From a checkpoint of a small mixture-of-experts model trained on Wikipedia.
Size: 9 layers, vocabulary 2048, 6.2M parameters.
Training: a variant of Adam for the experts, 542M tokens, 8699 steps.
Below are experts of layer 6 (counted from 0) of a mixture-of-experts language model. Rows are named router (the router's row for the expert), down (a neuron's output weights, with its number) and show model dimensions 0-127. Each number is 50 + 15 x the weight over its row's rms, rounded and kept within 0 to 99.
Before each expert's rows: a language model's description of what the expert responds to. This comes from a sample of Wikipedia text that the model never trained on.

# expert 16
Latinate word stems. Inner stem pieces after prefixes like de-, con-, pre-, e.g. De-te-ctives, con-tra-ct, Regi-ster, Con-struction.
router:74 41 52 35 51 49 81 51 47 54 35 47 78 50 37 58 57 52 50 60 72 59 33 45 45 63 60 19 46 94 35 59 47 44 42 70 69 31 48 31 25 54 43 48 55 49 50 29 43 60 63 56 40 32 56 21 28 63 64 64 38 67 87 41 48 28 68 68 50 31 54 46 31 36 68 64 44 34 63 42 29 56 84 55 42 72 59 48 54 41 62 42 63 45 38 59 25 52 45 28 53 51 64 58 48 40 49 67 46 43 32 37 31 46 51 54 53 16 25 36 31 54 75 42 35 52 49 89
down3:44 37 30 25 52 48 76 40 45 36 70 44 68 29 35 36 70 32 37 47 63 33 39 35 74 36 61 44 44 29 53 63 46 48 48 62 56 60 40 51 16 42 71 21 62 59 28 41 48 61 69 33 68 67 61 71 43 45 68 45 25 58 44 97 57 55 56 82 40 45 31 42 71 43 65 57 48 39 31 42 71 61 49 49 45 21 52 64 34 58 50 66 46 46 58 61 50 58 42 74 76 62 76 54 80 60 64 43 55 70 42 58 40 52 79 59 42 46 39 65 53 25 50 76 48 73 52 43

# expert 12
Space tokens. Standalone space tokens, mostly after function words or field names, such as Original language, at the age, the ship.
router:59 44 35 30 48 50 60 55 67 36 55 26 40 67 09 75 49 48 57 61 73 56 71 39 30 59 70 39 50 48 60 46 77 08 53 52 49 23 49 41 49 38 50 54 50 61 39 48 42 48 60 61 41 84 57 31 45 89 59 48 74 52 65 43 46 52 25 35 64 56 42 60 31 54 34 54 58 45 87 53 30 39 41 23 45 44 42 28 36 43 69 59 44 61 27 62 65 63 30 31 46 57 47 64 33 40 30 76 16 45 32 46 44 46 49 40 64 24 40 32 68 40 38 66 41 45 48 59
down3:44 76 41 43 46 41 41 68 52 63 70 39 29 37 38 40 39 60 23 39 53 64 50 34 39 50 40 22 43 47 44 61 54 49 51 76 37 56 18 45 52 42 51 71 72 32 57 49 38 37 29 43 79 60 69 31 47 56 34 58 52 65 40 44 48 45 45 25 66 84 49 57 67 58 59 64 42 57 60 21 23 63 43 51 48 58 86 61 32 86 57 54 49 43 71 81 44 32 46 70 53 27 25 35 53 74 49 51 44 48 45 54 65 38 60 31 42 57 50 49 53 40 49 88 56 31 61 88

# expert 18
Pieces after prefixes. Word pieces right after prefixes re-, dis-, un-, or word-initial f, e.g. re-or-ganised, acc-or-ding, un-i-que, f-ound.
router:43 34 43 22 46 51 49 72 56 23 47 55 69 57 54 38 46 38 50 55 86 45 62 34 47 53 84 28 43 70 57 40 96 25 37 72 37 60 34 20 30 60 57 56 55 42 65 37 59 79 59 63 32 53 41 34 58 48 35 61 66 65 65 29 62 37 41 26 66 29 62 32 48 38 39 44 73 55 79 83 39 44 56 37 36 52 60 34 53 38 77 37 67 45 53 55 32 62 34 35 48 46 37 46 49 46 43 66 65 39 50 44 55 25 68 63 44 28 48 42 52 52 53 55 27 63 34 72
down0:45 26 54 65 55 50 50 66 35 44 73 36 47 43 67 28 72 65 43 77 49 64 45 62 54 56 50 45 43 68 56 59 71 69 48 29 57 33 50 71 57 36 60 69 61 47 55 53 42 49 63 39 39 35 36 28 55 15 49 68 43 41 34 46 47 40 34 16 49 36 47 48 31 55 56 16 50 14 54 57 51 78 42 33 61 48 58 73 65 43 50 64 65 39 44 34 44 25 46 68 63 52 29 56 64 41 36 22 54 60 25 68 75 56 24 57 57 64 65 42 48 80 39 89 80 64 45 49

# expert 0
Plural and mid-word vowel pieces. Word-final plural s/es and inner vowel pieces like al, ar, as, an, e.g. blu-es, he-al-th, ch-ar-ges.
router:42 46 32 35 38 63 42 58 56 73 47 28 44 72 43 46 24 61 72 52 49 59 48 42 36 68 52 39 41 57 62 28 42 31 46 53 16 27 34 42 47 80 36 74 52 54 24 24 41 46 72 56 42 69 70 54 20 60 37 43 86 43 57 50 39 41 32 47 65 25 48 47 42 65 53 55 71 53 66 54 39 44 59 40 39 46 66 60 20 36 42 58 73 39 46 47 66 41 56 38 45 30 72 37 31 46 35 56 31 50 35 28 19 35 52 73 52 47 18 44 53 40 43 36 33 46 08 45
down3:46 41 58 65 65 57 28 45 52 33 50 49 74 43 73 64 50 55 34 32 33 68 73 58 34 43 71 43 67 64 40 43 53 77 48 65 35 45 25 46 35 42 76 29 55 54 56 19 32 31 69 44 45 55 24 70 69 47 48 57 63 79 50 29 41 45 53 23 78 22 46 41 58 44 40 46 47 56 47 56 24 58 45 44 57 39 68 39 36 58 26 38 58 46 73 35 51 36 52 44 68 34 56 07 46 52 49 37 59 50 61 47 41 76 26 70 58 36 44 23 18 72 64 44 57 49 77 42

# expert 17
Numbers in references. Digit groups in ISBNs, years, scores, match minutes and table statistics, such as 978-3-49, (1940), 58'.
router:47 48 59 29 51 65 64 34 54 40 43 09 62 62 21 40 27 46 46 74 70 52 45 39 26 51 49 23 21 46 50 54 44 50 73 69 25 45 49 28 63 59 61 41 71 57 40 38 17 48 54 57 28 77 77 39 65 56 28 48 79 61 72 52 68 53 42 48 42 43 44 52 35 50 22 44 67 45 49 50 26 36 59 22 50 37 39 36 65 33 57 57 33 40 43 67 57 45 45 40 55 40 33 54 39 58 53 54 41 64 17 37 19 57 58 50 57 35 44 45 53 15 49 82 54 56 33 63
down0:60 61 64 61 44 51 52 27 48 52 83 77 04 57 58 66 40 42 56 76 55 60 54 42 69 43 25 46 50 55 56 25 53 63 42 21 85 63 52 39 62 48 47 71 36 78 45 43 73 36 54 62 47 47 45 65 76 46 52 58 45 75 50 59 47 54 11 59 23 27 39 60 27 63 59 38 39 64 54 61 39 48 63 56 42 49 48 38 56 33 52 34 51 23 39 69 48 24 24 45 53 38 41 63 48 68 53 35 50 29 42 30 63 68 43 66 59 57 49 50 65 27 71 36 51 85 58 51

# expert 5
Commas and colons. Commas, colons and semicolons ending a clause or list item, plus list words like including, include, such as, and infobox field colons.
router:40 35 30 48 36 73 48 58 68 32 47 23 45 64 35 68 38 59 64 59 59 43 30 39 40 58 44 53 70 59 45 76 71 16 42 35 55 19 52 26 31 62 63 59 48 38 41 51 51 34 56 58 32 73 60 40 56 53 48 73 73 54 45 42 39 50 53 57 61 09 46 52 39 51 33 54 57 57 59 43 48 59 76 24 41 41 46 42 66 56 89 24 47 62 48 62 83 67 37 44 61 29 59 61 26 59 55 58 48 54 30 40 41 45 66 60 45 47 25 27 78 44 59 67 29 36 33 79
down3:40 60 69 23 44 59 51 47 47 63 68 47 60 33 47 26 23 72 60 59 74 64 25 61 23 37 56 30 51 41 39 41 55 66 32 29 52 53 35 42 36 61 52 69 69 43 58 71 55 77 43 56 32 23 36 60 72 62 39 26 68 65 58 63 26 58 29 58 46 56 39 53 50 65 69 44 46 52 88 45 25 56 56 72 33 40 47 43 47 44 59 56 74 44 42 31 44 61 27 73 66 32 64 41 48 48 54 85 59 40 51 66 37 45 58 92 65 35 54 46 40 47 75 65 53 47 53 76

# expert 21
Adverbs, auxiliaries, line breaks. Line breaks and section headings, -ly adverb endings (previously, commonly), and auxiliaries or copulas like be, can, may, are, been.
router:39 53 48 29 44 49 73 32 63 40 41 47 76 73 39 66 52 37 69 67 63 54 59 37 39 39 54 48 35 60 59 37 64 18 42 49 33 52 44 33 62 87 58 67 62 50 52 37 59 48 51 68 35 71 42 64 23 58 49 61 54 58 52 65 39 33 64 59 81 28 67 37 25 20 34 31 40 47 67 51 45 35 73 47 41 64 46 60 46 57 43 26 52 47 72 78 65 81 13 18 58 41 60 59 12 60 55 54 53 47 40 57 45 36 41 58 49 50 57 65 65 37 40 58 28 67 46 78
down3:76 49 72 47 69 52 32 35 51 74 76 40 56 52 52 62 67 40 66 46 70 29 70 22 61 35 72 55 44 46 70 59 51 79 39 50 60 73 58 74 71 46 37 48 11 45 68 51 65 46 26 48 62 53 61 45 36 34 72 30 46 26 90 63 55 67 47 50 75 39 40 65 43 48 61 65 38 53 69 77 48 90 57 45 17 60 35 61 80 37 40 64 39 41 43 51 33 49 56 54 42 40 55 27 54 54 77 50 60 53 57 53 68 71 40 56 47 51 58 59 61 58 59 52 52 37 51 66

# expert 23
Capitals starting names. Initial capital letter or first piece of personal names, often in sports rosters and tables: K, H, Mc, Ch, Dun-c-an.
router:48 61 46 00 19 69 51 47 44 20 39 17 67 72 29 54 30 37 62 59 34 27 49 58 33 58 60 57 49 73 42 54 71 56 52 38 61 43 52 38 32 55 44 73 53 40 33 22 27 38 56 53 43 71 63 42 47 46 70 45 60 79 64 39 48 47 46 37 48 16 50 44 51 42 28 60 57 67 84 46 44 64 57 25 59 59 41 42 38 52 66 47 48 38 38 66 60 66 44 27 24 52 48 47 39 64 52 60 20 52 27 34 44 44 47 62 77 48 65 41 64 45 65 79 66 60 57 60
down0:61 53 63 76 23 50 47 64 13 35 55 09 35 83 43 81 58 67 48 54 61 83 42 58 49 36 35 49 42 61 23 75 53 36 63 59 47 26 64 46 46 42 70 76 31 58 41 60 37 51 31 48 39 61 49 47 53 52 47 41 60 27 81 47 50 57 37 73 36 73 55 52 29 43 54 52 35 55 60 46 60 52 87 49 46 41 43 43 45 49 63 55 53 68 59 42 59 42 72 41 55 53 53 19 66 65 66 43 69 59 72 73 25 50 50 46 72 43 67 84 33 46 47 39 55 63 64 46

# expert 13
Article an, word-start letters. The article an, often after a dash (an overview), and a lone first letter starting a word: s-hares, t-ough, g-anglia, n-etwork.
router:32 41 56 26 47 57 61 34 56 47 51 46 50 62 42 40 63 57 52 46 33 24 54 49 48 43 69 46 54 64 61 34 40 44 45 71 35 27 30 46 40 33 51 77 60 47 57 48 48 50 76 77 37 63 49 60 49 44 67 51 84 46 82 62 62 41 30 70 54 34 41 42 32 27 36 28 55 55 69 47 22 32 49 24 71 77 34 27 41 42 72 64 39 54 50 59 44 56 39 31 44 44 25 60 07 63 28 91 50 60 44 28 56 28 67 47 44 53 42 50 52 47 49 66 24 60 33 71
down0:60 45 36 56 48 57 70 53 74 56 52 35 77 57 67 45 91 67 39 64 57 44 62 36 54 34 25 56 37 44 42 53 40 75 69 32 56 45 38 54 54 44 45 65 61 56 44 60 64 37 68 45 29 39 49 43 78 71 46 45 59 40 72 66 37 32 60 43 45 21 49 72 41 90 54 49 39 67 54 40 66 60 24 50 52 68 58 37 63 35 46 38 56 84 36 37 54 49 15 56 52 33 40 35 74 65 57 63 26 38 69 27 63 34 72 63 43 58 55 29 75 54 54 40 80 72 51 44

# expert 1
Acronym letters, possessive apostrophes. Capital letters inside acronyms and codes (PPA, SERT, KEGG) and the apostrophe of possessives after organization or country names (Army's, NBC's).
router:39 88 50 28 20 80 67 26 57 57 66 27 77 47 47 80 54 47 51 69 58 47 45 50 37 63 58 43 26 65 64 53 68 20 32 52 64 46 46 27 60 46 40 36 35 60 38 24 45 50 57 75 23 64 67 37 30 70 39 51 69 49 75 57 40 51 46 31 32 44 47 78 28 63 47 57 48 45 60 29 31 40 73 43 35 44 51 64 40 28 38 49 35 60 45 43 32 50 42 45 17 52 50 49 41 57 56 60 52 46 16 54 37 35 48 31 39 16 33 50 67 37 56 49 58 46 49 69
down0:37 54 51 02 41 65 47 18 24 50 33 63 33 37 79 29 58 41 54 22 43 38 54 45 40 64 72 33 51 64 46 48 53 31 50 71 73 61 44 21 42 54 48 47 28 60 25 44 58 32 59 54 68 58 38 46 67 27 54 28 50 52 48 42 54 37 81 51 43 66 50 36 05 53 36 52 72 35 58 52 33 28 47 69 34 37 60 56 39 40 31 74 56 49 39 33 65 42 65 29 56 29 42 54 46 61 55 54 74 53 71 58 33 47 76 46 48 21 46 37 57 48 65 54 44 42 34 40

# expert 6
Infobox field names. Field labels and list bullets in infoboxes and taxoboxes, such as Website, Built by, Class, Born, Release, and past-tense was/became.
router:44 65 54 37 47 63 87 41 79 56 48 64 82 52 55 55 38 76 69 68 52 38 48 37 21 48 38 59 71 73 65 45 60 36 72 39 54 35 56 05 50 69 38 57 50 39 35 58 58 61 44 55 30 65 43 60 49 45 36 49 46 58 66 56 60 53 40 45 67 35 54 65 40 46 49 20 50 48 40 45 39 23 55 33 35 48 59 56 23 26 70 69 56 42 45 52 40 66 33 38 51 34 59 42 46 31 61 98 53 61 16 42 46 20 44 67 45 44 61 25 71 24 36 46 43 49 60 61
down0:53 47 35 47 17 46 43 56 39 44 53 55 33 78 79 63 55 48 65 54 74 61 64 57 68 41 57 48 66 31 47 38 55 43 39 93 26 26 56 61 37 46 54 48 49 32 68 52 55 66 72 51 38 37 39 47 36 41 63 55 64 67 57 49 49 21 63 51 17 75 72 64 54 69 54 69 23 29 60 57 46 46 33 65 69 71 39 54 47 28 45 42 46 60 61 59 53 47 58 65 56 64 86 59 65 66 48 44 44 33 39 48 40 53 62 35 12 91 40 39 40 69 57 46 40 67 77 56

# expert 15
Mid-name syllables. Middle syllables inside place and personal names, especially countries and regions: Ar-men-ia, Lab-br-ador, Ch-ia-pas, Al-ic-ia, T-ur-kmen.
router:39 40 40 33 25 61 42 47 54 60 52 44 46 48 10 32 66 41 85 56 49 36 60 32 44 52 70 37 17 58 48 48 54 41 54 48 71 20 26 33 60 52 50 48 61 65 21 10 35 52 64 66 43 50 47 27 34 43 67 65 61 50 75 51 38 26 46 37 41 34 61 57 67 59 47 51 31 78 73 27 35 16 80 44 58 55 53 59 31 43 63 54 78 58 37 63 45 60 49 39 43 62 50 47 26 44 66 61 48 54 34 34 41 62 39 42 63 37 25 57 44 28 62 60 35 73 47 47
down0:60 57 65 55 30 30 80 62 41 41 33 58 28 41 57 67 35 52 76 44 51 48 51 30 57 55 73 53 42 83 45 48 81 49 51 39 73 87 68 73 22 31 49 42 51 52 29 37 38 65 19 63 39 55 54 45 77 47 52 31 47 69 84 40 36 55 47 67 49 54 58 62 63 47 66 61 48 70 42 51 70 63 52 48 57 61 57 48 48 51 73 63 42 67 64 53 58 56 55 60 40 23 76 53 65 54 28 37 62 61 66 29 51 41 82 52 38 62 29 42 62 62 51 63 89 49 72 44

# expert 7
Short pronouns and syllables. Pronouns he, she, we, me, it, plus short mid-word syllables such as s-we-pt, ho-wever, sche-me.
router:55 49 36 21 57 52 77 53 63 59 59 55 73 66 17 35 39 39 53 35 47 62 57 22 51 46 37 52 46 59 54 53 46 45 40 59 56 46 56 35 37 51 82 56 44 48 54 42 44 53 40 45 11 88 72 48 61 69 51 47 89 50 72 42 47 42 39 54 51 24 53 40 50 48 40 38 76 54 71 65 28 43 52 44 78 70 21 56 50 46 51 37 45 40 48 36 84 51 47 09 49 44 55 52 46 68 72 84 53 54 50 64 55 48 58 47 49 33 38 36 85 49 53 73 49 28 19 55
down3:52 62 63 35 67 45 73 44 68 05 47 49 59 57 55 77 67 51 51 58 49 42 57 27 76 51 56 35 55 46 54 47 75 54 65 32 39 25 43 72 59 44 48 56 29 67 47 64 67 59 60 70 63 20 43 72 36 54 61 53 51 61 69 79 57 41 43 58 48 46 63 62 45 85 49 07 35 46 40 62 32 53 64 47 34 51 21 60 67 53 45 17 38 64 23 44 37 38 63 62 48 55 60 45 77 83 71 42 58 40 46 47 57 28 67 53 46 36 74 57 59 60 43 54 73 52 50 61

# expert 3
Word-initial pieces. First syllable piece of a word split into tokens, often capitalized names or nouns after the or of: po(dium), Ba(seball), Po(int), re(tirement).
router:40 67 41 17 66 73 64 52 63 54 60 21 60 47 39 49 56 64 62 64 44 63 33 55 62 38 47 56 39 56 57 56 39 30 61 45 50 33 26 29 24 64 65 61 69 61 46 47 36 50 68 43 55 58 57 23 41 41 54 45 64 52 66 69 67 49 39 65 61 32 45 80 33 58 31 57 41 42 98 54 59 31 59 31 42 63 08 69 34 47 58 52 56 53 39 43 73 42 58 38 51 56 26 55 42 35 49 96 38 72 30 42 44 63 84 43 46 32 66 66 50 50 52 72 62 52 49 64
down26:56 61 26 81 32 41 34 70 52 48 46 33 68 51 60 74 37 45 50 62 54 55 56 52 34 60 70 63 40 64 54 95 73 76 44 57 61 56 25 40 19 62 37 27 45 08 48 63 54 57 51 39 57 50 69 61 48 31 65 76 32 57 46 40 35 34 42 30 34 37 44 52 32 78 35 37 11 58 44 41 45 75 58 47 34 52 41 71 58 57 54 18 28 63 33 63 42 16 47 64 59 40 68 59 59 37 49 43 46 39 31 51 42 28 41 52 62 65 47 46 51 66 49 51 48 59 42 60

# expert 4
Biography headers, foreign script. Line breaks and = after biography title headers, birth-year numbers, and bytes of non-Latin script (Cyrillic, Arabic, Chinese).
router:39 56 81 22 42 39 35 44 39 42 71 35 63 78 65 61 31 51 53 56 58 36 50 70 36 47 33 39 43 69 53 40 61 59 43 50 37 68 46 00 40 37 57 40 26 52 43 46 16 57 67 25 51 45 73 21 48 53 49 41 46 62 58 51 68 36 60 32 58 58 46 68 46 41 50 28 46 69 42 29 36 48 89 31 36 46 61 58 52 32 60 45 62 52 23 54 74 67 35 42 45 44 58 56 26 44 46 94 40 63 38 49 58 51 40 42 46 28 30 43 50 60 32 63 34 57 33 57
down3:58 64 39 41 74 45 60 27 50 48 93 63 41 48 39 56 51 56 33 37 58 58 72 39 61 40 65 86 73 91 50 70 75 14 42 70 58 67 48 27 48 72 50 61 43 45 52 45 50 68 34 42 70 55 43 55 49 57 55 51 71 27 67 65 49 54 42 35 52 63 35 67 60 53 37 54 45 72 22 40 52 56 73 45 55 32 48 66 57 28 56 29 71 15 55 75 51 58 54 47 43 28 28 63 47 29 24 63 43 75 59 49 62 55 76 38 52 51 56 51 57 67 50 41 67 53 38 37

# expert 11
Clause conjunctions. Conjunctions and linking words joining clauses or phrases: and, or, but, that, which, who, when, until, after.
router:37 46 13 53 44 66 52 61 59 52 63 27 53 66 30 44 43 48 70 48 60 30 20 46 37 44 48 32 53 51 56 57 62 12 47 68 55 50 39 49 40 63 49 39 76 62 25 28 50 52 43 61 34 70 55 42 36 63 48 55 66 43 66 56 37 35 52 45 47 28 53 33 31 50 24 34 60 70 64 54 25 49 68 13 61 74 52 44 63 43 56 27 42 36 50 86 73 81 40 27 63 47 46 58 21 60 22 66 43 57 27 61 61 37 55 63 57 42 32 52 63 58 36 66 31 32 56 74
down3:51 42 76 77 61 54 49 33 54 39 56 46 08 49 44 65 83 57 49 39 41 54 25 46 36 67 63 66 51 69 52 76 62 75 47 45 22 74 43 42 43 58 52 29 64 52 43 61 43 44 44 50 49 43 54 46 39 37 17 37 70 63 87 49 56 72 78 47 35 51 71 38 37 32 51 51 35 34 80 54 49 59 38 36 61 61 58 58 78 46 52 53 39 26 57 71 54 50 56 93 48 54 47 40 56 49 52 45 71 80 81 63 43 57 53 72 53 64 65 36 48 63 32 52 47 45 32 70

# expert 10
Infobox value endings. Line breaks, closing parentheses and units ending infobox values like heights, dates, coordinates and office terms, e.g. cm), km, –19.
router:36 51 68 44 43 65 67 38 66 64 38 47 46 62 46 53 51 71 81 76 68 47 28 44 42 54 40 58 59 63 46 52 54 23 35 48 53 42 63 10 49 46 36 47 45 38 43 54 62 47 42 64 30 61 52 51 58 47 51 44 53 70 61 50 57 52 39 26 77 20 38 81 40 61 56 22 47 58 57 35 48 16 61 27 35 52 68 40 32 38 55 68 49 49 36 38 48 68 65 28 39 31 50 25 40 17 50 98 24 64 31 55 41 39 61 64 48 38 53 38 85 37 22 47 53 46 46 56
down3:41 62 57 25 32 58 55 52 51 58 50 51 32 74 46 70 73 00 48 50 60 68 43 38 39 55 27 55 48 60 53 63 64 43 50 56 62 57 43 35 47 40 59 66 47 62 49 35 56 35 45 52 32 41 36 75 47 35 59 27 41 12 60 48 32 43 65 36 36 53 32 27 75 45 59 61 49 78 63 49 60 52 33 25 81 36 78 32 80 21 39 50 33 55 73 56 50 71 66 38 49 51 43 40 38 38 57 68 50 56 60 49 14 42 46 37 46 73 56 31 29 38 46 37 35 74 35 44

# expert 22
Pieces in tables and tracklists. The piece it inside words (T-it-le, gu-it-ar, Inst-it-utions) and cells, pipes, numbers in music or results tables.
router:32 42 52 29 45 74 69 69 43 54 32 46 67 69 36 60 61 65 76 40 88 56 37 44 27 60 53 53 25 65 29 33 40 44 39 34 74 71 42 33 48 63 59 62 56 48 33 37 38 56 44 35 49 57 32 40 04 55 45 49 53 49 48 61 56 55 41 23 40 37 35 56 49 30 23 25 62 28 65 49 38 50 66 26 49 58 21 25 56 27 44 31 33 52 40 68 72 39 53 22 63 61 64 47 50 58 53 73 51 53 25 47 52 30 51 64 50 53 44 58 75 59 39 53 27 22 50 52
down0:48 39 83 34 51 28 81 63 22 47 60 36 43 46 28 61 77 51 41 36 62 67 80 31 42 31 63 37 35 71 51 99 62 33 64 54 51 55 73 67 63 43 63 72 59 53 50 67 28 41 43 44 75 32 17 63 39 53 38 52 50 59 70 54 40 58 52 62 66 58 63 46 61 56 51 61 47 44 40 30 46 38 51 39 68 44 79 48 52 31 40 49 49 67 57 61 56 36 55 57 48 78 84 52 44 15 37 43 39 52 24 59 41 43 43 28 65 65 62 51 55 48 49 64 65 56 45 40